From a checkpoint of a small mixture-of-experts model trained on Wikipedia.
Training: a variant of Muon for the experts, 591M tokens.
Below are experts of layer 4 (counted from 0) of a mixture-of-experts language model. Rows are named up (a neuron's input weights, with its number) and show model dimensions 0-191. Each number is 200 + 40 x the weight over its row's rms, rounded and kept within 0 to 999.
Before each expert's rows: a language model's description of what the expert responds to. This comes from a sample of Wikipedia text that the model never trained on.

# expert 37
Name-internal middle pieces. Middle or final pieces inside names and rare words, like pe in Shakespeare, um in Singhbhum, un in Tutankhamun.
up1,207,220,217,191,164,261,224,175,205,231,181,302,284,197,237,271,195,151,252,155,231,156,188,186,164,163,218,178,241,231,227,200,237,251,209,223,220,214,223,158,170,169,168,277,228,212,239,202,251,237,235,136,194,174,196,173,252,162,160,212,199,234,200,196,212,206,236,252,143,230,217,219,200,177,227,230,203,245,121,124,188,182,182,218,193,173,184,226,294,214,187,122,170,147,217,219,160,233,222,158,220,182,191,172,202,218,208,177,148,212,170,169,218,263,191,194,131,226,201,193,205,149,237,253,243,197,221,175,159,133,244,212,245,270,99,162,175,280,157,203,264,129,158,217,239,219,230,235,95,255,223,234,175,249,214,156,236,161,225,93,277,221,144,150,233,187,169,217,159,161,239,201,177,291,166,189,153,241,183,201,255,199,197,166,246,141,254,198,261,163,233,248
up2,154,216,242,190,224,250,307,203,140,222,217,212,121,144,233,244,201,291,212,304,254,149,195,222,140,238,150,201,213,179,185,217,188,205,176,169,154,139,168,270,163,163,203,201,184,266,184,149,162,191,216,211,205,261,251,197,162,148,203,208,228,157,209,215,200,205,199,223,230,191,214,166,187,209,160,184,162,297,191,258,134,157,151,245,200,214,218,188,165,242,268,127,214,100,156,211,168,230,228,204,185,174,208,166,199,192,164,188,240,242,95,188,232,310,186,209,216,238,207,260,233,282,322,234,250,209,205,177,172,187,258,250,195,154,186,182,118,225,208,220,185,154,224,179,160,142,236,260,175,170,170,149,211,199,201,221,223,251,238,187,174,166,244,199,204,166,188,186,212,178,172,226,171,247,160,167,218,218,187,206,168,236,186,172,167,185,104,216,206,286,217,198
up3,194,170,113,172,274,203,247,214,182,196,195,263,219,198,205,155,283,233,235,194,216,138,197,181,231,191,187,195,233,226,160,252,182,252,225,200,220,192,209,300,226,136,183,270,218,169,251,218,192,235,171,237,174,256,246,143,172,206,133,195,298,223,122,254,254,157,210,209,218,195,264,123,136,158,220,199,249,159,233,234,210,205,219,208,224,214,162,157,130,155,235,222,234,241,144,148,195,207,238,208,280,171,263,234,198,124,173,204,216,216,146,128,262,154,275,192,216,188,224,179,228,218,188,213,195,230,210,180,178,232,177,197,166,114,166,166,174,260,135,187,132,227,161,197,174,173,239,254,181,231,145,235,172,149,210,174,162,257,306,231,198,196,188,211,134,242,197,160,125,192,180,177,248,189,229,181,191,149,236,173,151,191,160,239,127,204,166,268,193,202,227,188

# expert 17
Table number digits. Digits of scores, votes and statistics inside table cells and score lines, like the 48 in a Bills row.
up2,138,287,243,206,133,259,182,208,184,274,177,210,163,113,207,207,171,237,207,148,197,249,169,164,236,220,233,160,218,243,277,163,94,180,125,209,268,188,126,266,261,170,196,167,220,237,189,132,234,198,207,222,178,141,184,235,199,189,193,171,168,168,195,214,107,148,167,176,151,184,199,206,187,232,202,209,238,250,257,249,194,117,196,180,233,201,256,219,226,203,209,231,135,146,219,233,130,195,274,240,253,133,155,225,174,179,169,175,223,140,226,248,257,237,204,170,152,235,264,225,229,173,279,246,127,209,150,200,210,189,235,185,268,158,197,212,171,230,188,182,208,193,198,227,127,216,151,191,209,247,227,224,248,201,224,201,198,169,201,236,128,248,169,180,229,220,182,210,215,218,136,277,220,131,200,249,194,206,186,220,222,243,249,122,130,200,254,188,150,173,197,176
up3,222,237,182,160,232,214,153,184,229,200,228,254,131,121,284,215,147,253,167,188,207,141,271,158,140,150,214,145,216,204,184,213,221,146,155,282,195,210,164,153,193,196,148,171,139,167,254,192,270,249,136,270,161,166,171,234,246,185,146,193,263,164,215,169,230,160,161,237,153,157,222,258,181,218,180,253,156,237,177,209,179,190,147,223,156,219,180,251,168,249,212,215,243,197,127,62,180,202,121,220,209,208,239,130,201,206,204,224,101,188,178,152,225,277,191,189,173,188,192,251,166,212,210,154,132,198,227,229,279,285,239,172,168,211,195,204,209,152,232,190,167,181,235,198,142,194,177,151,183,190,214,182,231,266,212,256,188,263,239,165,224,164,203,223,163,211,239,243,205,232,253,267,261,221,210,216,149,230,233,198,199,195,186,220,241,251,204,202,225,240,265,186
up4,232,227,257,210,205,221,172,196,140,170,214,250,200,139,130,159,226,180,205,211,193,242,244,214,171,164,168,190,167,203,136,214,198,247,160,139,184,224,279,194,233,165,168,212,253,214,223,98,268,259,229,205,220,225,173,232,231,113,185,143,181,230,218,169,244,204,158,137,229,185,172,216,234,226,257,245,202,268,248,273,253,242,211,180,147,199,217,261,192,228,159,260,204,190,212,212,250,160,178,206,221,137,181,176,195,223,157,211,150,114,146,169,164,190,203,208,225,201,230,143,183,215,168,100,212,218,128,199,284,214,239,180,131,209,279,187,203,213,125,228,189,228,192,206,224,291,245,203,220,105,168,194,192,284,203,244,138,219,213,235,223,165,222,238,200,249,259,169,144,164,280,229,202,212,187,165,139,309,175,155,193,197,194,164,191,238,204,184,241,153,205,177

# expert 1
Copulas and prepositions. Linking verbs and prepositions after a subject or verb in running prose, such as is, was, be, been, in, under, among.
up1,144,234,198,258,167,145,231,194,234,209,113,256,124,201,176,188,241,237,199,160,229,165,255,266,156,218,138,201,240,231,227,113,260,162,203,183,234,242,195,186,181,192,238,155,274,228,203,182,197,215,226,222,244,186,178,192,228,145,167,181,182,181,245,217,170,209,183,187,233,233,184,232,204,255,251,217,246,162,232,152,177,246,158,182,185,251,205,246,205,176,177,216,255,186,280,217,115,148,252,190,173,231,196,184,226,205,128,193,208,202,106,186,205,241,228,183,209,178,184,179,230,176,272,141,204,134,297,125,198,240,250,218,227,221,177,256,174,138,251,196,196,195,138,221,198,236,208,140,203,185,187,126,119,237,233,239,212,148,222,238,232,219,218,139,179,179,267,244,145,184,240,108,182,207,223,215,284,116,97,175,239,254,185,175,189,211,199,245,195,254,156,205
up2,172,239,201,141,219,204,199,255,189,176,176,228,205,207,257,190,173,177,196,179,225,201,213,223,132,230,170,113,159,173,219,217,236,161,159,204,241,226,181,180,260,191,263,167,254,292,152,186,136,212,161,240,191,202,176,185,161,151,159,222,257,227,159,206,191,209,214,172,174,106,206,310,171,251,155,231,287,168,225,239,189,149,163,238,148,148,219,191,180,251,251,211,152,174,194,175,185,231,263,242,257,220,269,185,237,189,206,228,88,200,265,220,203,186,246,167,223,201,262,143,208,230,179,212,234,222,177,207,303,181,233,179,103,168,184,218,144,246,232,248,230,182,203,170,177,201,255,240,212,233,135,195,204,138,248,244,215,215,158,169,214,230,117,223,232,135,232,149,100,216,180,246,176,245,260,189,166,202,166,217,127,235,262,245,195,196,176,203,227,227,221,170
up3,156,249,241,169,157,199,162,308,207,222,184,209,178,180,244,178,153,136,147,185,194,187,173,140,179,194,209,120,180,177,216,166,228,127,190,201,205,255,265,226,199,166,242,276,200,218,214,148,220,243,140,237,186,176,189,207,247,183,204,210,203,210,275,225,247,186,149,85,179,186,152,154,196,262,196,173,218,237,175,192,211,193,189,130,207,204,255,217,276,222,231,163,152,184,218,179,207,173,208,254,212,139,192,186,236,207,207,226,118,228,184,156,302,212,178,290,229,211,190,187,207,188,199,169,134,83,136,229,134,198,216,144,149,251,205,210,297,139,176,203,144,135,201,210,174,249,178,215,232,164,224,213,221,177,231,234,189,220,219,249,214,235,258,171,204,254,191,163,149,129,226,220,268,221,217,259,222,258,161,180,168,143,173,170,192,229,215,189,178,101,171,170

# expert 21
Year and century digits. Digits opening years and centuries in dates and spans, such as 1957 or 2014, plus hyphens in mid-19th and Off-screen.
up0,234,265,215,236,244,253,169,203,127,324,200,206,187,206,191,162,232,215,157,273,129,246,133,164,213,282,187,148,232,168,226,157,180,157,185,190,259,253,179,266,171,200,221,209,321,196,221,205,211,168,206,202,277,206,150,144,212,214,183,173,213,186,122,235,225,240,231,240,237,203,268,158,189,156,250,133,201,212,191,236,202,159,237,139,147,180,274,203,258,209,156,209,234,129,215,187,262,216,212,226,197,155,137,159,247,212,196,199,185,185,221,193,223,208,166,229,271,101,208,211,239,158,171,184,195,194,222,171,235,152,230,213,282,205,209,246,173,221,130,167,150,273,157,215,198,172,174,237,212,245,144,171,201,183,270,187,147,220,129,237,203,183,235,151,231,183,245,175,246,213,172,221,147,191,183,180,166,253,243,166,181,245,211,169,187,162,213,267,128,240,243,207
up1,194,210,150,238,293,180,171,181,200,209,212,216,205,166,204,157,72,201,222,184,202,257,242,180,173,194,100,199,114,155,283,223,129,134,214,226,194,136,180,250,195,116,180,191,165,211,275,200,189,160,239,178,166,233,209,191,248,167,211,175,210,216,198,261,189,189,206,196,211,217,288,219,219,184,172,205,173,164,221,222,169,191,179,197,284,221,316,195,189,132,187,217,181,223,173,262,218,207,247,245,163,185,166,154,224,170,230,176,135,197,193,206,197,139,236,241,218,252,131,195,163,237,226,197,304,274,221,191,250,192,202,225,88,259,219,179,203,171,231,188,185,132,255,224,180,166,177,158,253,219,205,216,235,242,282,228,201,244,143,187,206,202,189,115,208,142,233,183,137,231,231,202,143,125,176,265,167,173,216,189,175,165,159,209,194,191,184,204,210,258,218,206
up2,175,275,262,194,210,189,204,170,194,186,167,240,241,186,215,222,232,192,134,210,237,231,174,168,164,149,293,172,125,264,127,268,198,169,150,245,186,134,254,184,142,181,252,207,219,190,203,86,229,197,214,228,225,176,214,95,224,172,149,258,214,203,286,216,157,199,228,243,201,186,220,187,197,228,162,193,280,191,208,178,200,190,222,149,181,287,151,221,179,241,193,245,249,232,285,259,219,189,231,180,192,232,185,169,191,184,157,161,158,230,154,204,151,213,215,193,200,198,207,146,188,176,223,269,230,229,173,234,174,241,177,220,190,171,143,175,199,203,238,167,228,206,234,245,155,140,211,234,161,248,180,166,156,284,135,168,233,242,217,146,114,222,166,289,220,188,237,153,141,253,202,191,145,243,212,205,183,181,209,175,199,220,155,159,235,171,134,294,167,152,224,276

# expert 26
Roles and job titles. Nouns for positions and roles in biographies, such as member, director, President, Lieutenant, coach, actor, often before of.
up1,275,183,197,227,272,159,84,192,228,233,232,215,213,256,132,131,135,199,225,167,224,209,176,125,209,183,231,204,207,224,177,180,251,180,220,190,191,167,168,191,198,166,175,198,184,202,247,192,238,158,202,178,220,184,224,238,300,202,164,204,155,255,145,269,184,226,287,194,202,187,230,147,201,223,268,205,174,194,229,231,306,232,258,271,188,171,191,207,189,183,234,215,183,156,199,153,206,139,207,176,189,261,128,190,150,153,193,178,244,194,195,187,171,194,237,189,199,230,124,122,210,216,221,245,160,167,232,243,166,204,168,172,263,108,217,243,237,261,224,214,142,225,155,216,197,231,125,202,191,185,239,165,208,149,150,175,127,218,246,214,214,255,174,150,187,150,228,150,193,221,262,266,182,214,193,220,202,89,211,255,141,183,139,161,257,145,189,220,240,253,173,262
up2,194,206,188,231,152,229,214,216,190,197,150,186,196,243,235,229,164,190,225,200,145,217,165,212,208,222,231,180,199,193,197,166,162,197,147,182,165,230,153,217,137,185,183,197,123,179,201,225,56,268,274,220,177,274,242,195,122,127,231,208,276,189,248,192,175,164,196,267,168,210,261,234,144,209,187,195,217,289,146,224,311,180,163,129,252,166,144,185,222,204,222,180,230,263,151,126,161,215,229,210,197,254,265,209,170,229,196,173,133,280,173,188,161,267,173,164,213,146,181,242,169,158,238,172,302,198,213,208,238,222,221,215,256,197,204,222,104,197,214,236,236,222,268,210,162,201,181,185,222,154,236,169,134,112,158,185,135,169,210,221,163,190,214,240,206,152,195,181,192,205,185,226,193,215,276,226,179,163,258,206,167,207,202,177,141,219,207,201,163,252,159,137
up3,134,180,232,245,132,204,167,207,218,208,198,186,207,266,219,173,182,210,211,240,199,234,158,201,166,205,140,187,188,180,185,256,242,149,172,163,184,257,172,211,260,218,211,205,279,194,164,203,160,205,205,208,220,246,156,204,195,196,197,212,161,153,162,235,231,182,217,185,241,155,188,98,204,218,212,250,175,145,226,174,268,159,173,102,282,233,176,196,275,233,215,237,168,173,200,239,243,160,281,289,205,150,166,184,205,174,156,223,230,209,227,232,193,202,221,210,151,234,212,150,112,267,156,179,210,143,219,217,159,174,162,259,234,165,186,295,197,209,184,130,213,210,233,175,201,145,236,158,247,220,229,184,226,207,187,283,198,106,226,186,288,209,227,136,211,157,209,164,256,193,212,295,226,169,129,238,186,189,232,242,271,182,205,241,146,190,226,246,185,138,173,82

# expert 34
Digits in years, numbers. Single digits in years, dates, scores and statistics, such as 2010, 1966, 2006–2018, plus century and –present.
up2,218,176,213,214,192,230,216,210,184,220,208,178,232,190,223,249,239,269,296,216,191,279,214,244,202,196,162,135,261,180,172,125,168,213,146,125,159,263,208,244,184,184,139,214,179,180,187,222,271,216,212,261,188,136,231,191,211,146,125,136,160,211,226,210,166,145,245,193,157,178,149,108,257,202,220,166,256,230,206,276,217,205,184,200,154,261,209,156,148,133,197,174,238,238,211,139,205,183,286,160,217,159,211,202,278,216,266,192,136,197,274,228,186,232,224,187,206,194,245,227,154,143,227,255,230,209,173,256,243,179,188,186,195,251,205,204,183,181,245,222,170,210,193,219,239,149,234,194,221,149,177,217,179,161,206,230,167,149,224,242,179,123,250,154,204,238,213,153,206,141,175,186,263,160,175,141,169,216,276,209,179,195,260,230,292,120,250,167,224,244,219,116
up3,178,241,219,174,185,247,169,201,232,148,197,205,245,183,194,154,153,205,240,190,195,203,191,203,211,129,110,223,129,206,256,207,278,233,190,101,193,125,144,218,151,200,186,242,175,172,190,212,207,236,207,211,236,137,176,210,229,213,162,239,201,216,196,155,138,190,189,234,155,168,157,240,199,241,227,205,227,211,156,239,173,198,212,235,241,170,143,191,120,259,161,178,281,263,193,189,245,199,179,166,136,174,178,203,181,143,278,198,216,132,229,157,260,287,241,97,182,198,247,158,228,183,216,132,216,194,175,218,162,131,255,164,216,217,315,196,212,273,171,230,121,215,162,214,145,169,222,224,237,225,202,173,264,196,252,196,232,171,127,245,200,246,205,148,249,191,149,213,182,202,232,201,234,146,253,225,273,247,287,161,174,153,205,263,240,242,182,187,193,192,215,195
up4,144,193,264,182,236,273,179,189,212,199,260,217,225,252,234,172,177,229,118,151,234,200,166,220,227,158,233,196,268,189,217,181,187,176,198,142,194,223,224,190,225,215,223,241,209,166,214,190,209,153,193,151,221,217,169,227,227,229,127,200,147,212,143,261,184,188,272,181,194,167,192,205,177,161,192,196,84,209,212,261,212,234,239,182,233,235,144,209,135,178,260,156,137,170,195,241,193,258,150,214,87,161,221,167,254,241,241,220,192,224,186,168,223,214,194,175,242,158,233,227,207,137,210,193,208,191,182,229,281,131,184,189,197,200,117,187,269,179,157,287,162,176,219,171,221,150,218,223,183,136,110,195,249,166,206,299,244,186,177,254,180,225,166,225,208,279,290,189,176,238,195,152,213,242,240,166,231,150,338,216,183,214,218,233,228,177,177,218,238,221,197,128

# expert 11
Clause connectors and pronouns. Commas and function words that open or link clauses in narrative prose, such as which, that, who, it, instead, again.
up0,278,140,197,256,176,184,151,98,183,222,186,184,217,222,193,177,219,194,194,286,211,143,227,189,243,216,164,241,112,254,235,196,194,183,188,116,136,180,192,193,223,209,166,249,151,213,130,177,121,190,262,226,136,228,164,209,237,227,136,210,202,184,195,195,134,141,195,220,183,174,249,180,258,212,244,188,268,166,188,178,124,220,237,96,209,185,136,237,182,218,200,186,162,171,256,260,229,198,189,252,204,224,178,214,179,226,198,215,164,211,162,296,210,189,137,183,195,218,150,237,204,151,280,221,144,195,241,234,238,231,197,193,207,193,207,205,233,196,173,156,132,149,232,112,265,256,170,254,146,238,256,232,222,200,188,214,217,225,241,171,139,252,221,199,149,256,202,184,192,163,253,245,179,252,245,168,232,240,290,151,254,221,194,155,239,201,207,268,257,171,200,190
up1,216,235,183,188,173,204,172,135,210,209,246,144,193,226,183,210,239,160,185,188,211,181,229,164,222,182,188,241,121,143,135,244,148,205,248,205,194,217,179,243,164,247,249,190,225,155,228,185,159,143,255,273,221,265,209,189,148,198,224,178,201,213,116,181,156,244,181,211,255,202,140,206,182,183,285,277,192,196,231,209,192,197,203,171,188,282,219,195,206,208,212,225,162,155,201,162,184,223,221,196,200,262,202,201,273,269,210,268,119,140,209,143,198,219,289,234,175,223,242,90,161,236,119,186,212,185,204,224,194,228,173,113,238,140,286,178,220,197,202,189,264,199,199,242,130,228,188,238,170,284,188,226,274,127,215,235,187,234,153,174,130,189,152,216,202,185,191,177,288,162,172,176,214,262,160,205,246,144,188,111,197,206,164,165,118,229,233,201,147,192,186,185
up2,151,293,180,211,185,157,250,237,173,191,236,173,224,119,199,244,202,258,238,175,194,144,184,226,92,188,191,176,238,197,228,235,220,253,219,182,170,151,113,203,238,251,206,176,167,220,168,248,184,181,195,146,170,239,152,212,185,134,163,177,185,301,190,254,165,171,256,193,202,212,257,189,173,203,210,143,183,244,258,217,181,149,229,244,135,210,213,188,223,131,172,246,291,248,212,102,214,166,215,220,149,179,208,149,180,201,265,263,287,190,258,133,135,171,131,167,233,149,227,259,171,189,223,178,267,208,125,214,150,221,196,210,181,199,200,156,184,201,158,268,180,197,206,223,202,215,222,220,159,146,197,213,198,243,154,213,268,164,181,240,172,212,196,282,174,252,176,182,232,237,200,207,274,248,240,180,207,160,214,181,175,155,193,295,158,245,212,214,194,161,193,268

# expert 24
Romance name vowel endings. Vowel-final syllables of Spanish, Italian, Portuguese and other European names and words, such as ena, ico, ola, ón, os.
up0,261,257,157,268,194,235,224,167,174,202,206,230,211,177,261,283,194,226,230,186,166,184,231,219,201,130,197,164,235,245,185,139,131,169,268,229,206,179,217,237,224,196,252,235,243,201,198,150,219,190,195,248,199,155,193,146,217,178,213,217,196,216,203,262,207,231,179,267,200,120,226,218,205,203,226,200,154,208,226,256,218,186,207,111,146,293,217,168,238,197,122,238,91,138,237,169,172,177,192,204,171,198,182,184,180,216,138,215,251,214,239,320,281,114,229,231,135,262,253,197,141,222,264,159,285,141,145,219,200,231,183,229,212,221,213,230,230,215,220,166,230,285,160,181,205,240,242,212,163,187,149,143,177,158,163,158,164,251,131,165,169,186,174,184,176,205,202,205,265,207,191,225,204,175,250,197,220,166,151,235,275,230,154,238,160,152,157,170,207,182,144,180
up1,194,207,255,223,192,188,178,220,191,192,173,282,242,182,258,125,233,238,268,199,153,250,257,238,146,174,230,148,231,157,148,212,116,175,181,302,180,165,221,231,272,215,241,194,193,187,190,244,185,211,148,181,186,174,129,188,184,261,139,175,209,230,217,213,158,189,144,148,161,208,298,190,235,168,174,216,195,231,141,129,218,139,200,181,272,207,188,237,231,156,253,89,209,239,217,220,207,166,200,148,270,207,175,168,195,201,232,241,220,244,138,198,189,282,163,288,148,215,218,213,202,217,164,185,171,214,214,176,224,209,161,236,226,231,230,262,212,171,188,206,163,158,211,129,226,130,182,156,162,223,237,141,211,301,200,120,173,162,208,163,214,221,204,237,255,282,217,236,141,231,173,179,154,231,218,191,217,230,166,202,210,198,194,143,239,245,231,189,244,129,145,164
up2,177,250,155,276,181,191,269,164,266,202,193,158,237,178,243,167,185,196,83,158,179,120,139,207,242,177,208,156,160,187,185,194,171,199,206,237,212,247,225,231,235,189,180,226,203,149,199,209,268,267,175,237,197,231,235,208,169,239,289,186,272,232,233,140,195,225,273,297,226,155,240,205,182,147,159,252,181,156,270,178,202,217,220,182,253,284,215,262,205,209,233,222,152,191,182,198,234,170,239,221,175,172,219,190,214,181,175,219,200,210,226,149,153,164,235,116,188,140,225,129,82,265,194,189,196,186,211,276,164,188,175,234,222,187,180,171,205,159,125,219,210,193,162,206,228,183,156,212,215,265,126,143,124,180,189,206,223,163,183,137,196,159,192,172,247,216,241,284,187,263,223,186,236,206,242,176,164,206,221,194,112,226,164,256,155,147,194,206,258,178,205,171

# expert 44
Prepositions and connectives. Function words linking phrases, mostly as, to, by, of, for, with, including, without, as in "so as to" or "known for".
up1,185,116,245,198,218,172,212,135,259,216,215,216,154,211,217,214,162,181,152,265,199,220,201,181,179,290,170,209,207,209,155,279,231,159,227,217,230,152,202,169,191,201,178,168,197,176,267,186,208,250,209,234,188,231,120,136,226,258,203,327,217,203,199,217,121,198,178,154,186,146,245,249,91,194,204,154,176,225,256,176,254,213,209,195,175,172,227,248,174,175,162,206,228,274,208,147,219,227,239,123,220,255,202,226,281,161,214,155,211,218,160,148,212,162,215,203,210,173,238,205,216,211,222,127,226,149,221,217,270,243,195,166,159,216,257,263,228,249,221,183,148,230,252,204,234,177,268,209,162,178,226,212,181,150,149,150,226,189,246,241,206,163,219,251,186,229,138,208,182,195,252,271,156,173,237,166,288,152,125,188,202,260,179,193,249,208,256,162,163,294,160,189
up2,291,151,197,274,119,166,160,221,243,192,286,232,118,183,182,162,191,224,183,181,160,230,180,145,126,188,191,212,200,138,206,179,240,169,182,245,217,238,167,178,168,216,229,206,217,200,206,229,156,128,231,161,215,227,193,230,153,206,264,165,141,199,179,267,219,200,210,127,189,198,193,119,235,229,232,184,147,178,306,249,173,200,211,185,219,248,195,226,251,191,223,202,204,282,165,234,156,137,197,215,253,215,128,199,120,181,187,185,194,231,158,162,214,217,204,232,182,207,239,281,190,163,172,241,189,123,139,188,224,196,280,226,125,234,220,187,250,176,187,222,161,195,176,315,176,202,201,208,132,157,247,187,229,162,281,169,80,197,200,204,144,180,193,187,213,211,260,204,190,182,193,222,204,312,272,189,271,232,199,195,168,179,191,160,200,183,205,207,163,230,214,218
up3,178,288,201,227,237,144,122,247,198,167,199,231,148,156,203,238,214,269,194,187,197,227,228,146,181,193,181,163,182,171,248,193,171,249,245,253,213,144,203,185,127,262,194,163,210,175,158,257,225,228,130,140,232,227,92,227,192,185,227,203,203,148,173,212,218,170,171,208,170,158,170,192,154,158,194,185,227,165,197,151,210,179,223,212,168,266,317,175,165,158,156,117,132,187,250,186,187,224,218,225,181,187,178,142,265,165,217,249,149,214,156,177,239,155,151,192,179,221,219,221,256,151,198,211,224,150,169,208,199,167,246,202,214,214,194,216,151,224,191,241,139,122,230,206,142,233,217,153,220,223,209,113,177,199,175,146,138,201,228,262,269,160,315,179,264,247,198,248,219,248,222,261,154,171,245,193,202,207,152,249,272,189,218,157,140,230,212,236,230,222,179,279